Experts of a small language model: a sigmoid router, a shared expert of 64 neurons.
Below are experts of layer 8 (counted from 0) of a mixture-of-experts language model. Rows are named router (the router's row for the expert), gate (a neuron's input weights, with its number), up (a neuron's input weights, with its number), down (a neuron's output weights, with its number) and show model dimensions 0-127. Each number is 500 + 40 x the weight over its row's rms, rounded and kept within 0 to 999. Numbers have three digits each.
After each expert's rows: a language model's description of what the expert responds to. This comes from a sample of Wikipedia text that the model never trained on.

# expert 57
router:460508559433476509463526541497474490511525515508491424531481430434396518538467551481503589464473535506473467521418544521458479433505446509492439523514496565430517489527460533444527466494480483500479505515474508454511499516496504529478467452430501458490538506505551496515515520473532517588489332509417448457498397470446473504498542508483521504463522537463477510561503489471488479574487
gate0:498468476500507518481531502565442545481633476475529468510445526452539499524514414429480511472467499450511498457452447481414448576447481508475563493471508466421482526540469550468546520539553510511510491493510463502448488473512515513496431494515499507455532518508457510560454500557423520487515470451538486527495498484534490551482505483472463390544505446500515440515511495459502426564551
up0:605611487492502531468514534531506549511519539511518489545590535539418517528487468502471484465508494511532483438486506552544514498522458456531458489447518500541498495495519378451460476527446510443567491593480458483430455467516487545502522445446417579537487496526554497555547505497505603484465520484515518539500543472514502443495409473564514507435511537505492512474466395511494478538463
down0:526503467504501525450522552519513446512495527449471446455388448418482478417505467493481550447543491484458593445517460526524453515557527469514450545555491448564502478461500513499521485474439460500481519551460513505535526432517524521507483565550547442527590542497389506485488467559500428416541512543438440483426478462505444503480514495486518459537474501547471416461559494483541484487520
gate1:533447477486537530441555563482491527548502518488552451510486518564440490454491521508510466495583492458529409543531474539560516520549515511478508526506493428471455447473539509520482524493487506519516509424528412537398499497486448401442521475583508494505477513544528513426488512538407465462459483531557524508458579521524564572508537462543505462496576511515497527480483551480460515436470
up1:458466508470522494554428440473527456539558453540515513486542466498537534516493502513483439418401475515588482476526499510512482490542432498528438454537547510528516480568558492491508460486467563506455541505494593523564571487542506562498458502452496483453463459502529510501560469479509496544591461561438454495560427516449415503489441510544540480479478520472554504482604511494490451481487
down1:468570485470433542524443476479529453537461502502515470551521501513472505473523535558557542452504497501536468502464558477467431465507392496489491500534488567499592530485441476543464466489491498483448662519574496541485563460559525588474510451514559494514505481498565504516543513477487522551504420513471451559528454473503513541473449510535503424438476517454469489467470516450498522520543
gate2:567494566564431486421534531453520483552525513536530482488445475449410499527476510463484492518525522464493531499498522468497485519519450607530523539467501464475495491505533439504534441408500513543502493482448584539500514449485472525481461535496495505538550582513509551542495500516513528480520574527561532542560465513542460510540534477518508518519488521499485551564564507587506515563509
up2:440492479514443454511536536539448497476544544459468521542496516477469514432533452522478571515562507516534560488521452448511451500476551523500606600522479532430479463496489547526382543454492420477543475480457534446469534539449546475388474537555492580525524486474554533534539526445421434475489535458449486544437480547496503493518443523490529563537473452538530490508477442560467576454466
down2:525545513478470527479524509485454523537473437556529489500575508499554495457488555525494526462532519505510539551467518477461556474557451450455479463472566455488499502511557550505512496487552494501518496463478466560491558446522490555571486498420489453572464508472511498560517487484540423511520429473490485485468499452486486547543484524505540457474428461469459419418495562445409474556498
gate3:498445584467482474443526585510452478511521518499550496511445497501427496531545456547432537462523529492530451507524514408453462543467510447548558525462451529468475495524492464555488562520556516573456580477433472515444432495444487474434492436507536529502547512530518489544439542549517450502555466494459488469516473488558465600539544556422510454486537532507516504472541538644508410463547
up3:548557588544428472520487510541542511548485537473485441454519552459456527522473529544523484467518543560478556539471488551546441511522472454470491543500547521531480488420544434388505501475450451462456497470489474457492488478485558537500596525484531483563456419541523455489548484542569469540448523423507461567494495512439519436527496498505514544447441447524531556546514510548465528446417
down3:495471381518567489511499552525506519512484508476509445497465541449546510387451541532434525485479492542452526594451457514517563429500535492461396438432513482522437494550483561521550484472457486519503438599508505509500538419541453508554503482480523497578504518576468538472514529522553509472506530547518564498528500440507384431488530486414468504508499516498481511469443510435517504513503
gate4:459430478524477447531496451445467479484497429472500612515431514523513481523523560452455482530522499460565535467553538460543565500387445507483608463499434509515361490553500533513587562512482541491517442492537512496468507535557425460566488555538503532474550539449490538464425530520475497474522508516494532498479489504568458503508476568522529479524470467491531530488488577532463537472495
up4:497535540507448474534466529481479530464543498518453522513529525484471537554474510543488605497519475518470468493480519526431501500541437519499487554500542492510490535572424489515511552496523455528496509450499527531514451512459505520560487457518563490571501521476562550523525491489534542493475518510411542528514503478478454448480547502530493493480539464437504492500458549485505523542458
down4:516585517507490554503540518492489462557453555494410468486587489517489491491489470549553497543482487551471427513558461571453435518561441497506463501488525497479574490486444444523553547531478461467477433503438524541503513532435518514471549421451510524486529538545458493533575469496488510538457515506509519507474529480421525464434513523531463490412468540481474484493493467509443581563503
Description: Determiners and ordinals. Possessives and determiners before a noun in narrative prose, such as his, their, its, the first, second, continued, 's.

# expert 39
router:467494487475514508500443522455515434488534509491483456531467418461419430547495510464522518461489515528528474450420549500513510415497487518540455552446470556451461508463442477448514423479465512511492523509511531489479471520475554469498407530502543449435513506497478479532538507475460495506478365474424486527477407541426510506496533510516516530461539533466548544578503454519573454548485
gate1:466497483471429488568545468589491491454450545498394419496495453446512513453482529471465539483489543498451480470538467501500502511507532525521504536511508516528634578495498532488445506489399524535559532545507509491521449536509591478511548523495508416469531479502571531500498507446507465459447463434482508461470531474541532487443474566459510514532494522501477542557514473482477498502570
up1:528511519413529531507521480578536453468498532452502444487521471491504507517507508413511536515480526492531505486455438585472509429400454530525456469499504534513553480471500484479471465460396546506486546559461539514522460543512541455493501541428563436521536503516534504460495493478479487464428488501435511487541534534537484493469463524447501489529524551440472550557486448493511538505569
down1:415523483524555513517427502567493506439489488443537543470541540481561498516489508560492537446509437522470444478500496522531549464469600477442457496483538553554472429549492476540498474529536464539506489533495476580505528483466461437493541485514535444521526396507503449501527507453524492572520550545454548572497534481476518488425493503511436432453549515470514473437577524496428524480459
gate2:488535494488537455540469494516531480503489516490487449584528432513432516484428429496491459514588476482522432497462473520561501526484527502462505439425501497524515427514518447461452463537488498420519516499504582479519509491418501488448498581521441436465498424481429388533488483503490485500460444455482472473544500454536524472462460490518487512409565516471506517505516444436481498554478
up2:437491524519518551532564484463496569459560533557595538473445479493566522533512558476458558521466536489455540539438559531407505489528494513500473473553541528489522545483526584564588472492476555617495502511516480506476431501508484490505497447500518510559518579513518565511493528523497514525487508533545550484532582538485522600538498486601528476583430552476453475488525539507571460490430
down2:532531515382506458440461528474451485489541490514535529487544535478589511570438471457466564502514497484507538462449596483509496530526501565497446511446451496459511465461529556561589491502499541450505498469494510471504517522454473465558527475412479499555496549524467505527487508524465557483480453475546459551538495551449402512513535453470461518503502523476568501563575563493529424465442
gate3:534523435493521522436512529513475457583513534516480568487584515458488503480461497507497479513521482472531545454549529554562454493543500469425528542526543402404498525550451464531514507603547506534510550482499425497435510445467546471509442506427481500485485540545472447510541457467522435402499502500506421539507552467533488555438500545440466497443539489449472463490494554512439506482476
up3:513491499514573519433592509464452525483537531571543524574535501431424482444519483431491542451514521544490445486525565603495501471506495532534532583568570492449495549513496549505500460508477454601569509525529493499542481496487518489553491533562527517570485486517510516567458450445535510517544459478530432491471537445509495544480515577459536521497523493469413486491545531524504492437481
down3:567497400539494429512573569495430518512463567511515534480521485509469551478471516559440544509474475492525465496489488551510519441511541475454497521492552517494478547488497483563605458520531543493535485592502529461485450461484515461568501514499395515490512533500545522513473528476494548507550452492498498451515458543570524505490518502401528488474498494548443453491440513555439440502465
gate4:471558439470495419455503514460505486550538528534442585563480433519493534410486553529430491527489520558550464393584451516512519502472518483471511492470581470539426538501434489479442464537479509446519476535525517540513473448460546452577441497510461512532541444563488563494560568470581444445556505497484481508495522534436503490433480526455528500480467464465525482481564521540483573419536
up4:514514488517458517488475501534568492593503564501514487485476491495488535463545514517593531558545491555516502501521421514473543576515571514553512489463550495519482583498515534441485508499486512461524501447503495565508463516455544476560481464444501483448526463520470445517532582488514496556460496512473466525439501482534509500429522492373517419550512484562548522534530443539573513429481
down4:542504503489483460519528555556553526516437472462506530442480483481530534450570470469526479510477513509586534535521520537521448488596472508504498509474530512491537477537511509420584534459402580592504439524497582588495513491472507501489506503549426505534506478448498557515456467452534500599423497542526575421456495588510534556485461461594499447437468430526436439491520460509510474542523
gate5:493425503522478493498508460503520500527416493495534428521501451481483438588480515551479459391430467562546503483435540445522462540489479548437435524523497511487492476529471584472554530494430501510504547462544553495513560468541501498472463551516543484522474449448479531528442470617486512549585467504425508535517442536507514549503520506566503516549561435536533578508527545506483482475559
up5:408552511523501506421576489507526479457463479435526506529506485450474461505491506451564574394608498519492494557459537443585525446534553510453442430547444495482499485506524530507547474486484487493550471482607466486536471557445563458491512503490531494498439524485498474506495596505459493524563498498551483483455478496492494429486530562459483486501514551507465514516543467481527509471521
down5:532602519484485511604516548535500504484545494407532482473494515495486478474524479449473565481508549546476474501578484591506503477467491492533468482526476491525519480539468483500501536538499543492521552443494485542543433515523493475519523474454492585502490501501565513497488431501493489443504481517546548517446509518491535510483406495564473576498439493464494457503454482515446511547567
Description: Numbers and quantifiers. Counting words before nouns, such as two, three, several, many, some, half, at least, often after prepositions.

# expert 22
router:472523494519533550524478533464517547500493525497516448526514400410505482532500516498494490505446528460506437524450556500479474483451528552520517512527468571472424425505451517454510488449509478506481532544479465460479502515502521475479542433558511459510460514517576526511526493480491524452476399489433525468539447479434509544485493561529485489463492617426546523543445452500533522518473
gate0:498456568490458524538524490503548490510497528510523427490450448508494534465488641533556478532508566496499500554424542510487474535489500474476477489522452513499482591468485557500571482486487552450518516493460543542524516572475487501438514470440511575441555460483427466508529496506506493531495543463470526541484489451529483468480486492469554499507488474411485467583545461514573488516501
up0:502491539487433561548506466535506459523524520480548467533431454529511546519543513482527473520579406515541585492490596490497568516504503547494511518460488461495529541578525497467510481553515427524501476507502554439502527486585524494507424490505495502500479476548495488526445562559510509515487506460532474582489547546450578546483526457521490530510520463508528573527465493450476489528525
down0:478449557521449553443536542462466576491517432520463486556500558555480573538555528486539494434494412471519511492511531416484474577473484475417463449521487460483534458580394487482481453521488495480455515498503497557548494495525526519539570545437524453498469502582454516468453478584545520538537512521484488500470515533500491461528498540465526509569540503562454489530513532478466498502558
gate1:518456436562532490499458511530531509563558562542498481515558529467503478511466506449415470502489518482546480497391515558504443480471577474526502565448487541454467524509488484521558578527503530430530538444514500507473445555474491491522538511457506459549530522478566516542518465479499544556521439564471582544455470481519482539518457554548503411500472418502488463475487448508545515475526
up1:589496564483477505496481514462460527495514533525493557528537541540484502492460509456412481497512495510544433479536495538540395446526534450517456500460573439561496534504511530479560508468479526483535452457488503532526507553501561535439524519446520510572463590566552545479560473503526546473513447529525579485538427489493570503544543512497435426540501536467431521490439484507551560504472
down1:525456529534544516559470549447485476479403442522474485472536560494511506478545541549480504472509464612462500521559448539546481497467501431439435429490466415501495498568517509521539473478512486532470522475519407511509545492468536589500499610530572535521504460536431539531519447537565465468505480513487526540466543473431527476495498600513532529452510497491491500521476530457502551491414
gate2:509467512564530521489533507523452515442562558496465469518446505485521485502481545519519537557470507520492484470504515475441494524518500495569486583474517553523537499432515474500485516476555498470586522437494529507439443522521528476461489547452560427494541435430505437485469512560504526494442471494475501533405524546546521492460439519555469539533438445537470513535415517541558455510472
up2:558511494544489510543521443521501471499524592472518506512547479481489559500475521483500464471474451607480513522526553472548448508546504509524443397479501457443428542427490519478519513523526453455434489461518643448508493495498414501477505494497505521458473470585527493526557539571497467476512473527556461451509488451544489519568515535583442534472507565520555468484534488524465487547458
down2:482528488406477489517480462490517523514476488548503492513519476474465521512563489476528488488438581471484579461494474552552527478520430482447448530548482466535496490514458505483446430499433504463460534449529464542457524505462458501560526458514475452565424505479461517545438466497502490575418521553542528534466606463470509529501525517477472522512468551476532459465474566480487456400473
gate3:533479487585545505472538500514564564525560556474501509538486526409496548470502531491390411515485597494469410459435603469537500522527490543528551500540463567571523491481498514513525522468530541489446440533441521525418559507462452514498508513504462537555487510472520521481504511467447503537550522473489512475388499430510461579469506462466458456487466532496483386507507500482484540488497
up3:510553521516514522487462545552532471431578491522483508513475522521512514507491507470575470508474568547605439492489542590508496511484449501478493467563469494520554421456555471456488531498525582535574525457412495407453484467542494536563491442463507469570476496527468465539400522469417566506453486561453476475495519522519499491475496539467477451534429508585542486501466518473485476476558
down3:453522479572514522475450519444532603556493478469520468526527414399568520491523435455548462469456513509500444483490575459369488480544441548463483538509471470507449458529508511428526546496536551523446546481549475443494516402484507417461534572510481504531466539521421464445494517515431484503430473490514470461430527485536542451555473518520526510461481463490539451468541456427530507443532
gate4:533460505529480524448449503490538498589438463511543446470484535453498517535454501516480508472517428488483479457557559519482440533489548540578494492519532525511557531490501475461522434481472504464487526552449561479570472483537480463507414521463540540490402507472466439532522568484520471463447514478538539472526476593479585488517477482545493475510448530516492557496485506518504484593469
up4:465572500442528499630518520507536501427550493523510454595466496494495495483541467443568479522553603505530510477514444500442527535561446473508505488558530542467511516537521522513532535517505468516500450524498436484478520485468547480561495510547484498448548429478504594475462419429523515490538494505500547527531516557484540502508461528454441553493518502531457465478504520468479500473473
down4:424526519543482480490488433450533453469512467514506544458476527522442462465497485440447549535498559547476459445428510522560573434531474527520479435420496495520511494489511450531530579462476455544429468397589557523513415502450527577480541489604548484535457531494464601508528453541456589482543519523511425509541447468502470431494545490490428515507495497497526501561535502520525543496492
Description: Vowel-heavy place syllables. Inner syllables of non-English place names, especially South Asian and Slavic, like -ar- in Maharashtra, -ask- in Saskatchewan, Bh-, Kar-.

# expert 52
router:454485534454473479567481565462486522479492522559527516542512391420435450556458527436490528419481518530463453497435558489503497446463469529514452504509478525463512516546436533465568477521517458542522506503455438443501480521497527463538469463454500448520481551474564489544564521515590535527495349467396532467528461494489472517433546456471483555467528565479545517592517496500524450537485
gate0:574553536435479458441485556496517465428525482455535534581558501530471505497461464510386500459454552406429471456542509402494410451531486482496497466526479520517467474558489492466490364432518528488520473494511483498547477510474534468449562428470580497522504537491485455486544504501488475458452483477487491452422427459605510503501470536470538519528519535470470527461536498461546519532476
up0:530515519569542505528477454556504503504487535554499514472463512443485510491576547515595520520542468575528569537503483555459549502459496457509493529464529524435532485438533501517447578520515440471508498513491520490439490531551462501541431578494492501491523434542504566525455466517466549478538600501488523582548544509422462499540510434526499483486511508539513462469457477537440503477528
down0:544556508572531463432566534519532462561500491524465582522505521461542458458543515482500447482495505507508479489483448458500443507535449458486506532570499489536510484538524451501481475493493531509505514526498517546441543523537386493479510509540580403462433529507548469501606490447555536574509464420471525491477484457517503533508465481538489499534485482535437451479390511587470526422470
gate1:444462518511451465519479484554477489463445441457556512536535517519513473486521393432558464485500515537502550510520546528542456554538471448573458504545475585463548464452517457462490418499459481568460489504442554454527498463513518484507493487477492463474482533473442488511518508460509530436521467526439527470474485459514524490536495498500462510469534541579548456500558519514472474485490
up1:533479518528419545464568543558442470478633544544485456535502478481498450463481501481473410484469487515480513412585499507459486479533543520484480451403576498481393537559476505568474484450528524534490483453510589532479488496539549513455472489501525473431488449497531497501467474497477428505499500446513467548463473497489509520515468468570527518548503585497517514515547508507521505517493
down1:420489498552496549505589400510465578511468534452559493458525513484571522464564497477489458403486537481512488528483544495552440478542495447550545515531477509483580434496530481515500579456512448464487434453490518444462482502518533522573492463474540467508532496495513460438506517497481516521486516435494525496475449505496517401499519562499491532438456452451505449550517472522460523589600
gate2:462509423502492562502543512510576484570524523571503456513482468487515637429529490501482450458511535504589483527483490535507488486463557521526468460522468541559490490423572559489462479453477509520525494493500501458493529543588537501570499528432436389447464449480484548550541536467445481519483503477554441562509511486495466520502475466482514482485480471465516459445564502498491466465426
up2:482500586476489532497471537541438511560504546428489490489478492560453432561464531572488468549603502528508520443504533552529449543567428452476469545414501498440477479545499456431509472493491441479417471506527462511509439398443455503480547476503556537516525486466550505481477469554540500506446504509493535467493477491475535466577524445523492511440529513513465578603458564483475517516477
down2:470470530446521464530459475535530494390497472428512532530564408452504548484532508494512451479495549526570464528432524515556449553494541474512449566560541509491522502468452501484404431481512458520562472483518463473499493520513499491547508464462489495466445439472481547552501513545534479443482505559503459513500511408502465444540496496543523516478549530512469630448473478458436479530485
gate3:549493491489556534451497453440528463460463501504520451478512527478436510492458491566515489543412563472548357480476560453500483489514432545557566516568455567526467433590509588484550461480470484490496485480467466462550532527535514471489547509427531495520565529546502492527443453472474451521572384521519499445487459501482431531514469553470548446538510434433544449513542560545536383479533
up3:604534558507570472619442572562488493486550542478450521487541534497474424556564437490538522478522481528468427494497503468453535520486456483535584498529485557509501509511472506548489573556494453505559526463507471473443439613463529518445478456568583423388502503534477447555508482492473453457515489482486500573466493464461503489483537526566475537501521420460448523507546488533560516519495
down3:489430547456558500598535498496487504445518506536533493454485510599443460522446575527506465485458514538507525528523434525445499580451531492539551456509422436477525571470496470472504417537488479483479497519501480478460529530522478473503485425498419418514485568489558499529496476453496497493512492537587539495533530455482568487476511519445450523455539485564554451465452524440557460511552
gate4:493522474474470514523518572464594509501540481545518489466457491461441523497501506490582533590610551502473463504456544507471444510466540523566475465511441534489475466516454514475485431497489432488443514418493480559507494540524506454566525465556503492525467509499501527467572477540509531490460404535511551539545514532494541476456536401504534541473456472421541514491465470538399509528441
up4:473532508418497566509553452564452503500488467449477454609510462506513469495456495522461463462523458522543460504488439473539526554521445511516472545547512525520567489473581504443492479482535475524573518529541454429484557427494488512454474508513433502487500462456548462497493539522528538496477438510529507515470538481470588532518511462561446471418509524601444560532453446427534451484471
down4:480538551456534426489492508522570495503500526450489518427542478503491500499538533503489557474475487493450448533494492522501527533507480553514519455535484498509473525469514487538454497480541522500510502516518582479533422491476492566562498487508490483461467469550392513534472483484548514467457610482537460474534466515475436504505488524516537525503509460460499530482466441487468490522459
Description: Articles and possessives. The word the and preposition-plus-the forms like in the, as the, at the, plus possessive 's and his before noun phrases.

# expert 0
router:521489517517470536519485525484581461464465515570423487474433456474541453503435538510464477448543500481475500498490549507469485499490512517457465533488494457509505525482501542480501480444464516456510532468484571475474459506459480554511511447510491478500487512497509477447513547456460534539554440528442490488487486535470552491517502480491559473523518564445584491589461442485447471515501
gate0:499548498455505503486535502504544452445514464541500456548534463508475537464532508492491513502515495508541470501459557520406466417480552467536535484523518485474482517521515520505463504513512544482513455604516550487537545521536480511430540470538517475491476494536461542537577449513444449554457475426532521544522527493499563480514419466506560489515472477453470419545527513450512469499529
up0:490456504467504517552530463445540511531449488499476570526544467517516456505474479461478504542490528467557505492552456452476496527469514483469579465420457471474454541526560576550493495536443562517464475523490434524504566432551494488517555562450550482530491546534439535593523439507413439542457500535518543526554574475529477467515455501515509497482463460545468514572536551501478568484532
down0:489530543565482479504473514511521473486474546447448479483433465547484507469489505525537459505420521551592539499431479442396465532515480446460527481510462503456520491489525504522453458525465553459457516545470590461486488433478463453472558515527511532531447450410482546563546492553565467477467512553551521446461503493498462606505460511435496484495470438458511536465425444410488451498520
gate1:493530535463476404477514486464471522543492435508501445484451449502519425482489496467453546466483553502471463471562491472475472507525459516499499472428493502452450466498509500532500406468442536499523549454542434568533547510483442505498484392483515470549425597516486446463507505494455507461510518555457497449442568507486508466471459485452523508501548506529546504501468484537534503539501
up1:496490486536556532466521500524516550522497541495482498488475486485505521511508489477540543463572465387486520485528451541525528497508487499527502521507515515454466475529466532542483464526526499507530511482490557498554501507481505539550496560551451500465518400508499480519524496515498479447509466503542522507511530433509458507504472567431460506549491538472479463444623535470488512555488
down1:472401516582521547552458546501427509529551503471443509514438488452431521471509577494468530483504503471456458562435463446516544539510553484570472560515456484484503507398466524536569470470490448509514481535458526507472511467527508543497519565489547470476474488524492504487484456503574482485457486499488494479519489532497495499470468471515515471492561509478531462501490462512519452494480
gate2:461513489375516489466552488462527501521475501485538480479457465517507518519444517484500558542530511456520465547532465552450518458500420513521543526467508557501508426530492485518428461511434454574445504562530493533487547445520476424462442486501507440511503525553530518526560530483512479518550550482394462495522534502414422504503511484459558552484470497471457381502515497500450466535478
up2:540492488475479452490529463523544506584488505527490565540464488550481516522426386513470514447466435520454531559467497518503489522500580458592490499467457516526474536535545546480453443566494499474522528526498568572453543579504504438489463440442424551487510451509526498534428524510497402497537495461518461482503497517494483548521589524435477503560492490467381470494515543538506412553459
down2:508512497420503477489531481458462529534472535505581442502473545498495470540490535492506523511520487437450468454465529475575457498520524454487534513472487557436530564576568536469467536541496586531545452503477476543513424518527444544427516533460522516443453586519513498514511503517556522465522524419501494524432533459540512506471481530449450508535501447505485465508543496400517535435530
gate3:499532559507531513529557478479568564496485475525478510522511488509497480520541469482542506484492544540476547487522457462549506521539510512513509611559512548547518444501535502477499508456506515446479562476441485408501520589580524565504439478501469451504501484497470530417521491551537553527543496539528494412446516602489539467562452485551533536469506595502495494523548490520432506535533
up3:480522432456444546598457422532535592479482545487431521488513512426503531475502518468541451522516533469531543548490479521483456507453505448479578502538496502524491543566540529401478482435473497506542479452450531522510405547559506454520498478523504551509543538491558544525533478514485492452499500500521516537480504564558464421567518520561561530529492471529474570544462500495521554485519
down3:472531432488490488582436491497453533552476575558505431514476494511511520513476566521529451519476469495500458576525472458449532525490486522508540459519521497493506515567469528488562530477554629511507509517505502496535519517543442443555462475495488500438548531514501444563463466457524476473415441478606488503562518463506495422486483564472539508444528462547502516499446508499507413502532
gate4:472542414484447508477538544415511480441491591538483470510498463491521544501524522450519524512531484506474524481514565488491571440500440549477513425395568488443562434515443484490456456539503459569549513513507505491545497558491518532496410508560531488507528565451515520534609504535495517547531526508471527478512525576544559492521489525522511575529493532505494499459533519452517529483504
up4:579536543442522486519446454526550506541546468453525478523477512553499526538503475521489486410482432577477538517466482526527523457512519445560525494488513432556549477460561452501586519553472469412481462350535477497544592455481525482501499477519498533531474457510502524475484520496449483508528480507490499454441488506468483524427568503482493506531560481551498474494458441457434456486502
down4:556508468500440489466436476478559473520554465498477537500459482518380574500523528439455450582486486469519442512455567430487487515573559545537508519514524494527494562532499498572487483466482470512451450493456521503458504482432443483463525529475482420501557528426486493499515518528403489463492464527526451479566482475505434467484533420463488501507434483513456479474504452543497550523447
Description: B-containing word pieces. Word-initial or mid-word pieces containing b or B, like B, b, ob, ib, Bar, sub, mostly in names and surnames.

# expert 43
router:437508541535504549465519518499472499469492461524494486549443464482396489535481544440481526420498524539455527438508548519517559437449457549515502514525518584501482459547470492424518517494444447500475476577429493452514475486459560468508514459560503447462507507490474537513505504515564521469525409533489536511508486454480469521476484442483521530477423546510477547508483494512458409489495
gate0:464513497484487469450475523539494479503523570495459575535532487531542538510401526530426517548493499478520469544492539482544485517540511459520458513469487515515500508514518498481485576594583480533473499524521509491479570539471509556524501534425471550544537500543528532511429580506525541506538488472509448445500515463538453543463522500462403515527502511450561453487503559515548509559516
up0:450515485446496534421490469513552473568535555501484522482519508555427523548425574484391509536529521454432521530522569547541470487521513445494460517450432541514515494552516457447523548518524542547509506515550534446499506560483539549540424491461522536576469530491496489501424593492529513548529449453499496471501533487479546462464494488525490480505494512408496440484488472556578555504493
down0:494432536428545437477484484552519441495456413487527489524439523432386554524520516537453500571541497530498508469453546496457491491544466520528520559485505542428553502541498424548569569476575494497480514552547513420454488503512560496511481459521508494518514491540513509488491510499493474470476553508512507548455590433553468558468517480458459487517585468524534504465475501568493555469519
gate1:432508540530556474505499472562555502507480497513528528533467522556447528488441486510521444509445481560455483431498507544505449453493491584519554521548595560477541541567425487521501483506486480498565490531511508526462488487429536472476534460529578475494454484517484496455537544426523442507543454565503522570468552437471452524526462517509540560536478534442501521496534477489532502482503
up1:592461466460494535478468487444441536543493517469455488503538475512558521485540533531474513421571506420468499535520522496447499504481481517412470492514459461451483473511534600465473519541477440407492518532552524565572494463454519510537557500478433458512551483509539511438559501543525499475514459377446479477517460555537490481500473454411486424482473456478518517472527460554522499547456
down1:532551438477430491460475476461550448490542487494520516510479573481553513503508532443557494468436417527514512537544459525503526516488496428595432443523439548516508496484452459543443471549487504481490482509525443414493483484451534475529454445439486572490537519545506493542521426472507542562453515574483453477463472518448512425444545528476495442470509506443471469520486534427467469453574
gate2:474515503534459466478473554466543478527497506481552583514482524529480536397433458515514503541558498452480565514533466516526498438464476445529511470395488470469567531466503406560497540556443501476507493485431490498498499508452511546507494478415487555522468469532470538510501530509483509534555536510476454556527508545569516515422575472464484515432490551444497446472548521461540486464451
up2:397476499543485489449457508459460529496524474581510477489535454501489455552494502497518471536529495468448526519537487408492532522485545453488485497452507487599415465472442469514522510497490547533453490462487484495461524554562485461473532504633520563490452497551475490533475459507534465438483519517498574550462500545457467452486503516574481545527530518494412520533471501515540414487522
down2:405477457525421490515439482415490506494506563555458570479539495530589472495464473487534557464509451460564522518561491454489499531429451483505509498470480474533494467526492571496445530526448569469459445454471570410503435496464491511540498494506489518491493430531583480507462429505568476591525510448573529519460451517527429454512492506501539460475470485433502495540512539443471513465431
gate3:490561550510540484468440494434515554475419516464495500495460467456517458472508500517419535412541477481426479558534534466526552454475483540398523475538495545532564485536525453496590465468449543507490506453507524503462387556464516501539559524503509487525501509413461454442506569545522470484483499489547510526456484487543504518534500549528517551555485520562467519496548525519473452481450
up3:511476521471527504542470471457500536512461503536453412518502530481499514520510506507498556489545526586507422518548523525522551527597499499501516496488557487453563487558449537463512441532466492441506519551550449462505470455496481534485565431490494428580507573500561488516530534543559526489473430526488523462491519490576557428525497417465488443478463492446509494488450444536434569497521
down3:488543457522453469540531466493493437521533494506561536565572467575529497557462535502496450483481447500491510545487534427485479472508466470506482492518570490537455462439515498512463514495559531540475440464436437506501490510412497580597499513500471578480502487527417503495518554424531525599487524508453429512466520517518455502471460473467449537516536512419514503541496476476568487504426
gate4:551609483584476537445433525523470518497564450498468480514493502489496447588498418508395543482544525481523474450520466521544464461542508523517511528451524449405553500516575500468490522460500513485566537498561492474524479554468480463474571414487464457475522435453442446423471509510474609468490519497501482487417537520519453541426570537521428434452504512564507486514500497431488500466450
up4:412447470460508496531492528445495509500548475480570595465506470503570517433523474521534427435465482441541546479529460459506484509519460508448530511482483461549497466484461480504495510484545529485446491467470545538556457540539499508521460513467418476460509518544484529501532479489522532525550542583622480483553518462552521489482503528394521522551510605558531559512494535453503488475453
down4:520470446461432493480483473478485498541511532467460548545486580495505429444515508430479535518489532462514458449530434437520444543463570503547485529402483557465469492444534490521559459554548534468514466442502509502553435500506485479580518540515529525475505535526439496481459459468553518475565495471546498498551528504461480461473529568486462501549532535558477516518528539473463470521539
Description: Year endings, today. Year digits after a leading "2" or "1" in dates and lists, plus adverbs like today, so far, for example.